python train.py --hidden_size=128 --experts_per_token=1 --d_expert=128 --normalize_top_k=false --tie_word_embeddings=true --parallel_block=false --lr_mult_up=1.28 --decay_fraction=0.708 --doc_mask=true --train_tokens=218900000 --max_steps=6681
Below are experts of layer 3 (counted from 0) of a mixture-of-experts language model. Rows are named router (the router's row for the expert), gate (a neuron's input weights, with its number), up (a neuron's input weights, with its number), down (a neuron's output weights, with its number) and show model dimensions 64-127. Each number is 50 + 15 x the weight over its row's rms, rounded and kept within 0 to 99.
After each expert's rows: a language model's description of what the expert responds to. This comes from a sample of Wikipedia text that the model never trained on.

# expert 10
router:51 37 58 55 46 57 31 80 38 66 67 37 18 64 49 58 45 45 52 35 52 62 66 24 54 53 53 57 55 32 39 21 71 57 51 52 51 32 58 59 34 64 46 47 48 43 42 13 67 40 72 28 77 71 66 30 52 42 43 81 64 40 30 55
gate0:76 42 50 31 62 50 49 84 57 53 57 44 33 31 63 45 60 55 47 63 36 61 41 37 31 78 49 38 56 43 60 67 40 54 56 53 58 17 33 56 53 55 47 56 70 61 38 50 84 36 64 59 48 33 36 52 48 46 43 38 37 76 70 59
up0:26 51 43 71 45 40 87 25 65 36 34 49 51 51 51 32 53 41 33 61 34 25 60 49 51 62 47 33 45 60 51 53 61 56 53 65 63 73 72 35 37 74 55 09 23 47 49 45 31 67 46 32 46 46 64 32 35 59 55 47 36 32 52 54
down0:54 48 74 36 73 35 74 56 53 62 42 57 50 44 57 51 52 62 36 33 46 42 42 57 54 44 40 53 44 61 35 69 36 50 45 36 32 53 45 45 52 45 51 58 67 44 60 65 49 35 48 52 59 32 32 43 47 00 49 45 75 12 57 57
The and line breaks. The articles the and The, line breaks after sentences or headings, to, and name pieces after hyphens, as in Kim Tae-ho.

# expert 9
router:71 33 44 52 45 54 60 25 44 62 38 55 41 56 68 52 73 49 65 47 50 31 64 35 51 52 25 38 35 30 31 54 75 67 28 49 40 41 51 43 68 16 45 59 30 73 75 70 56 32 65 70 56 54 64 63 34 39 45 46 24 60 68 54
gate0:36 42 65 62 44 48 39 37 43 66 36 43 40 44 42 53 45 58 34 50 42 62 59 66 55 64 54 52 67 53 30 36 80 75 57 55 40 83 38 57 43 33 34 74 45 56 54 09 42 75 48 52 62 63 71 49 37 89 25 52 76 35 67 42
up0:55 20 33 41 51 43 43 50 35 74 63 77 41 26 34 59 56 60 33 60 43 28 41 73 65 59 87 41 32 39 28 72 41 53 44 42 69 74 73 30 63 33 61 32 69 31 31 58 29 36 50 66 52 55 59 55 59 27 51 35 43 62 32 44
down0:52 98 52 46 69 38 54 52 32 73 33 43 47 60 41 51 57 55 69 69 84 55 64 42 43 64 51 20 55 61 56 65 58 68 26 56 52 49 42 78 36 76 31 26 55 58 38 53 31 32 60 34 35 43 39 63 33 69 61 56 34 74 66 34
Was and proper name pieces. The verb was and is, plus inner syllables of foreign place and personal names (Cantú, Polonnaruwa, Komagata) and °N.

# expert 1
router:32 61 44 61 67 45 78 32 63 77 49 49 54 33 56 64 52 24 68 87 43 43 33 55 58 68 51 50 44 48 40 45 26 41 51 71 51 75 54 71 68 39 71 55 85 70 56 71 33 37 44 36 22 29 50 55 49 65 33 28 71 42 65 37
gate0:30 78 79 46 34 62 47 71 64 50 41 45 27 64 55 64 60 56 35 30 73 41 52 25 39 48 45 33 44 36 35 67 78 49 32 41 54 44 53 78 56 81 49 45 39 45 53 70 66 45 44 20 46 54 52 50 69 46 32 48 34 49 50 35
up0:35 40 37 60 41 21 88 44 29 19 80 65 65 39 75 15 67 25 47 25 25 48 56 66 49 39 75 60 79 51 47 36 43 54 74 49 73 57 58 51 44 20 46 48 55 59 44 35 33 79 43 61 55 56 61 42 45 62 63 45 30 58 15 50
down0:34 69 84 56 41 48 53 30 48 29 47 57 70 37 47 43 58 81 57 32 45 40 33 41 41 40 45 34 36 41 28 54 42 67 68 39 25 31 50 20 66 53 52 62 65 23 42 36 56 48 34 58 61 22 52 40 21 33 38 64 66 27 80 53
Prepositions and word pieces. Function words like of, with, are, their and table pipes, plus inner pieces of names and words, such as blogger, Manhasset.

# expert 11
router:85 44 64 57 50 47 56 67 33 48 63 66 71 64 46 45 55 23 45 40 79 60 63 66 56 29 40 30 69 29 68 69 67 50 59 30 60 43 53 56 48 51 35 21 31 62 25 67 77 49 75 60 74 68 58 72 62 47 53 58 36 50 46 61
gate0:58 51 59 47 54 38 76 50 51 20 47 35 53 48 53 52 42 66 45 36 59 35 31 47 27 40 78 35 34 53 42 37 40 42 42 45 74 80 21 76 59 24 69 67 51 25 55 62 25 53 56 47 77 51 54 75 34 48 61 43 57 43 61 53
up0:60 69 47 57 57 62 38 59 59 83 56 52 45 66 57 42 56 50 41 73 45 45 74 45 56 55 26 91 52 48 51 61 43 69 57 49 57 41 63 23 46 42 32 54 50 65 46 54 53 68 57 63 41 45 40 38 36 45 49 83 46 41 55 73
down0:37 74 45 74 35 59 98 38 49 49 61 34 37 48 45 47 16 64 70 46 50 55 76 40 47 40 65 63 44 37 42 30 65 85 49 49 26 63 25 34 39 51 60 61 54 37 49 45 48 71 47 32 53 34 49 14 27 59 30 36 45 54 56 71
Capital initials and spaces. Word-initial capitals or letters (He, H, G, N, h) starting names, and spaces before diacritic-heavy foreign names in lists.

# expert 14
router:57 60 52 54 49 26 49 69 59 49 78 48 66 58 69 65 63 30 49 63 34 53 42 43 60 53 34 57 38 26 34 38 59 21 60 81 52 22 39 43 62 41 64 44 63 34 41 76 36 43 59 34 46 62 31 11 84 30 51 54 53 53 44 28
gate0:33 47 63 44 42 37 56 50 52 56 38 36 41 35 39 51 41 58 56 48 50 77 56 57 47 47 42 24 35 43 67 33 53 77 53 63 52 38 24 27 28 39 56 73 63 34 86 49 68 29 35 56 44 48 51 53 47 46 54 45 94 38 40 44
up0:40 70 34 47 26 27 52 60 59 30 57 50 65 41 58 26 47 38 71 77 47 61 46 33 47 52 64 39 84 28 14 61 55 48 56 79 51 43 40 62 55 55 74 61 58 78 53 35 37 44 56 77 42 79 59 49 53 43 56 37 54 57 62 46
down0:81 42 75 46 23 39 57 62 52 53 52 48 34 71 43 26 85 39 48 48 33 53 18 63 36 52 58 58 56 64 47 48 53 23 36 54 57 51 65 57 76 47 77 33 40 64 59 23 34 71 63 26 53 40 78 27 48 40 67 46 30 52 37 53
Suffixes and career words. Suffixes like -ing, -ers, -ies, closing quotes and parentheses, and career words such as served, worked, career, Preceded.

# expert 5
router:51 54 47 66 61 51 47 56 45 78 57 43 82 24 35 43 56 41 70 50 38 31 73 32 33 51 66 41 62 58 54 61 51 30 39 68 65 52 35 60 48 33 32 38 51 55 23 86 64 35 35 29 64 76 46 34 70 44 30 66 44 60 40 50
gate0:28 54 24 42 31 48 53 37 59 63 41 67 55 46 59 71 55 38 68 66 42 64 55 46 64 70 39 47 60 54 79 53 83 56 66 47 61 58 37 56 64 73 45 57 53 66 41 52 55 35 54 62 74 66 46 30 35 36 70 46 50 50 45 48
up0:47 45 38 62 54 51 65 55 50 77 31 43 60 31 70 47 75 42 55 48 40 33 56 58 30 38 50 60 37 57 66 75 48 38 22 57 56 56 83 43 44 60 51 33 47 55 55 25 55 56 58 40 48 47 47 59 28 44 17 36 50 54 14 57
down0:50 26 61 58 52 49 65 48 39 49 40 49 28 42 23 78 39 34 31 30 44 37 40 70 57 63 53 42 39 34 12 28 26 67 66 23 47 48 36 75 65 42 57 61 41 32 51 42 67 40 41 56 63 53 79 65 45 62 46 25 64 38 49 51
The and name pieces. Mostly the article the, plus pieces inside personal names and words (Lance, TeddyLoid, woeful) and degree signs.

# expert 7
router:76 47 38 48 38 52 32 40 45 50 79 66 41 37 53 56 51 49 57 77 49 66 37 48 36 38 47 78 51 28 72 29 78 27 44 44 47 35 26 45 69 49 45 41 49 53 34 78 74 55 42 46 47 76 40 50 35 51 68 52 41 40 48 67
gate0:40 57 30 56 47 43 74 46 34 38 45 66 13 55 58 15 26 57 61 55 48 29 20 66 81 64 69 27 29 56 47 56 66 54 32 26 43 70 43 62 51 41 35 41 55 34 29 50 41 38 42 47 48 26 39 44 27 34 62 45 35 61 60 66
up0:41 48 00 69 58 69 59 45 55 46 36 54 55 51 55 55 56 34 46 28 55 43 49 54 43 62 99 87 40 41 30 55 65 78 62 54 55 49 54 54 67 46 44 57 38 59 65 51 41 47 27 76 74 57 54 30 52 39 49 51 59 61 66 62
down0:61 34 43 72 45 69 39 65 72 53 65 41 24 55 55 45 52 56 42 66 33 55 62 62 75 57 30 55 86 67 53 55 55 53 49 66 66 18 36 46 42 52 64 43 52 70 32 61 46 33 77 42 34 88 32 40 79 59 67 51 44 65 41 50
Prepositions and verb stems. Words such as for, and, by, over and verb stems or endings like approved, improved, defeated, preventive.

# expert 4
router:47 34 37 39 50 56 53 78 71 78 56 57 44 61 54 63 64 79 32 56 70 29 50 27 37 55 61 55 40 55 21 31 57 50 44 23 33 49 41 42 73 28 25 30 69 29 33 51 43 63 55 47 73 63 57 37 53 46 68 60 52 56 61 31
gate0:60 65 46 55 45 52 51 33 12 37 41 58 50 64 52 95 46 62 42 57 38 30 39 36 39 53 74 72 55 52 32 88 62 53 53 59 71 50 37 70 20 35 62 23 41 59 24 53 81 46 44 56 30 49 45 37 40 46 43 44 36 23 53 43
up0:55 48 62 32 37 41 65 70 74 48 55 53 27 38 48 33 44 03 41 67 55 86 47 55 42 52 17 40 56 43 47 27 35 44 58 38 38 43 46 51 64 65 44 49 62 47 76 45 17 44 63 23 37 38 57 55 68 35 54 53 31 63 63 32
down0:68 47 74 76 71 53 68 64 55 52 51 60 66 62 40 55 55 34 49 45 49 66 39 52 58 29 34 56 59 46 42 69 61 63 68 33 72 41 57 60 69 45 36 45 67 53 60 44 36 75 54 58 33 33 35 43 53 54 40 38 55 44 42 52
Mid-word fragments, and. Interior word pieces like appl-iances or d-angerous, capital D starts, and function words and, in, on, his in running prose.

# expert 15
router:52 44 35 60 59 43 63 51 27 47 60 73 75 45 66 56 55 40 76 59 42 24 67 33 32 56 54 52 52 33 12 39 41 41 38 48 48 58 37 47 52 57 45 63 53 52 22 55 77 51 67 28 88 60 50 37 68 38 48 46 54 41 57 64
gate0:67 47 75 55 67 65 40 44 40 48 53 43 47 46 58 59 44 53 39 55 53 50 28 52 40 63 16 61 56 47 56 62 37 56 36 65 85 41 39 87 55 29 73 37 40 34 30 73 65 48 53 61 36 26 58 51 35 15 61 63 28 55 49 48
up0:76 50 54 40 44 35 51 67 29 52 57 43 62 50 63 55 37 47 53 41 55 59 32 45 47 85 31 47 53 31 40 49 29 48 35 67 82 43 37 70 41 34 54 50 51 58 45 78 64 53 46 52 34 40 57 52 55 32 42 55 31 35 54 29
down0:44 54 31 47 39 63 05 52 53 61 50 41 44 40 61 59 54 41 58 72 48 50 46 41 43 52 50 38 54 48 45 43 57 28 51 46 48 57 50 50 46 48 43 64 54 52 42 48 49 61 49 53 51 54 56 59 58 78 44 48 41 82 57 52
Articles and line breaks. The articles a and an, line breaks between table or list sections, and name pieces like Nascimbene, Fagbenle.

# expert 6
router:62 52 67 49 48 42 72 44 41 71 59 33 34 51 52 57 34 29 69 70 60 51 50 61 26 46 44 29 52 37 29 30 19 41 54 58 65 55 34 66 62 81 55 67 72 43 12 44 73 41 61 53 31 13 69 60 56 41 41 39 58 44 18 41
gate0:62 51 67 66 59 28 45 52 31 28 47 38 39 06 44 39 86 50 30 44 52 60 54 28 62 59 37 43 42 66 71 44 58 60 61 49 61 40 39 42 47 39 45 43 36 73 45 44 65 23 29 37 51 77 52 51 52 64 54 46 53 40 58 28
up0:55 72 41 47 45 51 67 58 44 22 34 23 65 31 50 53 74 27 60 69 61 46 42 31 62 48 57 40 49 49 54 52 40 48 42 65 38 57 67 59 43 57 45 40 47 52 52 16 52 40 62 69 40 42 55 55 46 56 47 60 46 69 34 50
down0:49 33 29 40 38 37 32 38 68 53 79 33 30 85 44 40 63 62 36 43 42 59 65 44 58 40 36 69 63 30 50 45 42 83 68 74 33 24 49 43 30 49 47 62 46 40 54 22 64 60 48 46 84 83 30 54 34 40 50 66 62 56 53 35
Commas, of, line breaks. Commas, of, line breaks and table pipes, plus inner letters like r in chemical or species names, as in States, years,.

# expert 8
router:75 39 63 45 38 70 51 40 37 66 57 67 35 41 64 26 52 51 47 52 59 77 47 52 64 32 75 69 54 29 70 61 35 56 49 30 51 36 22 41 61 81 25 41 40 49 66 35 65 51 44 71 50 79 58 52 41 60 46 40 61 31 56 47
gate0:92 45 47 69 69 41 67 39 48 44 35 33 49 48 28 33 73 24 38 71 39 49 49 34 50 70 55 32 45 64 59 72 59 73 54 51 69 54 40 61 50 61 49 58 45 52 45 32 38 69 60 53 49 38 57 58 47 64 20 73 55 28 46 57
up0:38 47 55 71 73 33 49 36 28 59 35 17 62 32 70 63 60 53 26 39 40 39 62 40 60 34 52 56 49 19 24 41 29 26 34 54 45 63 36 74 45 56 18 46 30 48 59 63 30 35 50 37 61 55 42 73 55 47 38 44 51 40 48 52
down0:24 28 17 56 20 51 52 46 68 41 47 55 42 72 44 27 14 42 55 67 64 44 43 67 47 40 55 67 40 53 61 46 40 45 71 56 73 89 47 41 69 68 53 44 63 69 83 62 55 49 33 73 44 19 47 35 57 43 61 44 62 46 45 63
Word endings, to, United. Closing pieces of compound words and names such as Denisovan, Rotorcraft, equidistant, plus to, been, United, and infobox labels Born:, Website:.

# expert 13
router:76 38 69 34 36 42 51 37 63 59 42 56 61 20 56 53 48 54 63 56 49 43 53 46 43 58 15 53 63 47 39 70 70 50 55 54 48 58 49 57 29 50 57 78 49 25 69 29 45 16 54 54 61 74 48 27 26 33 26 63 64 63 63 62
gate0:54 41 41 80 40 43 63 64 35 25 24 32 48 33 30 54 43 29 53 77 51 75 26 55 68 20 42 62 29 59 43 42 70 57 71 40 36 56 53 53 62 28 63 57 56 65 36 58 95 70 60 66 48 28 66 60 52 30 53 54 64 34 62 50
up0:40 52 57 41 54 37 63 26 73 64 48 49 59 69 64 67 64 39 70 30 73 64 40 44 64 58 47 64 38 33 26 56 68 63 48 65 63 45 54 22 47 53 37 37 60 55 70 47 46 34 07 52 37 69 32 48 29 59 66 46 29 44 42 49
down0:42 47 62 53 70 48 25 53 61 42 42 66 63 52 59 52 55 41 34 45 48 58 49 58 55 37 56 60 71 43 53 53 67 89 65 70 48 50 50 42 49 55 60 36 54 45 44 49 65 35 49 38 59 59 26 58 42 53 42 38 66 50 43 57
Word-piece continuations. Middle or final pieces of words and names, such as Dawn, insubordination, dedicating, Umayyad, plus field labels like Died:.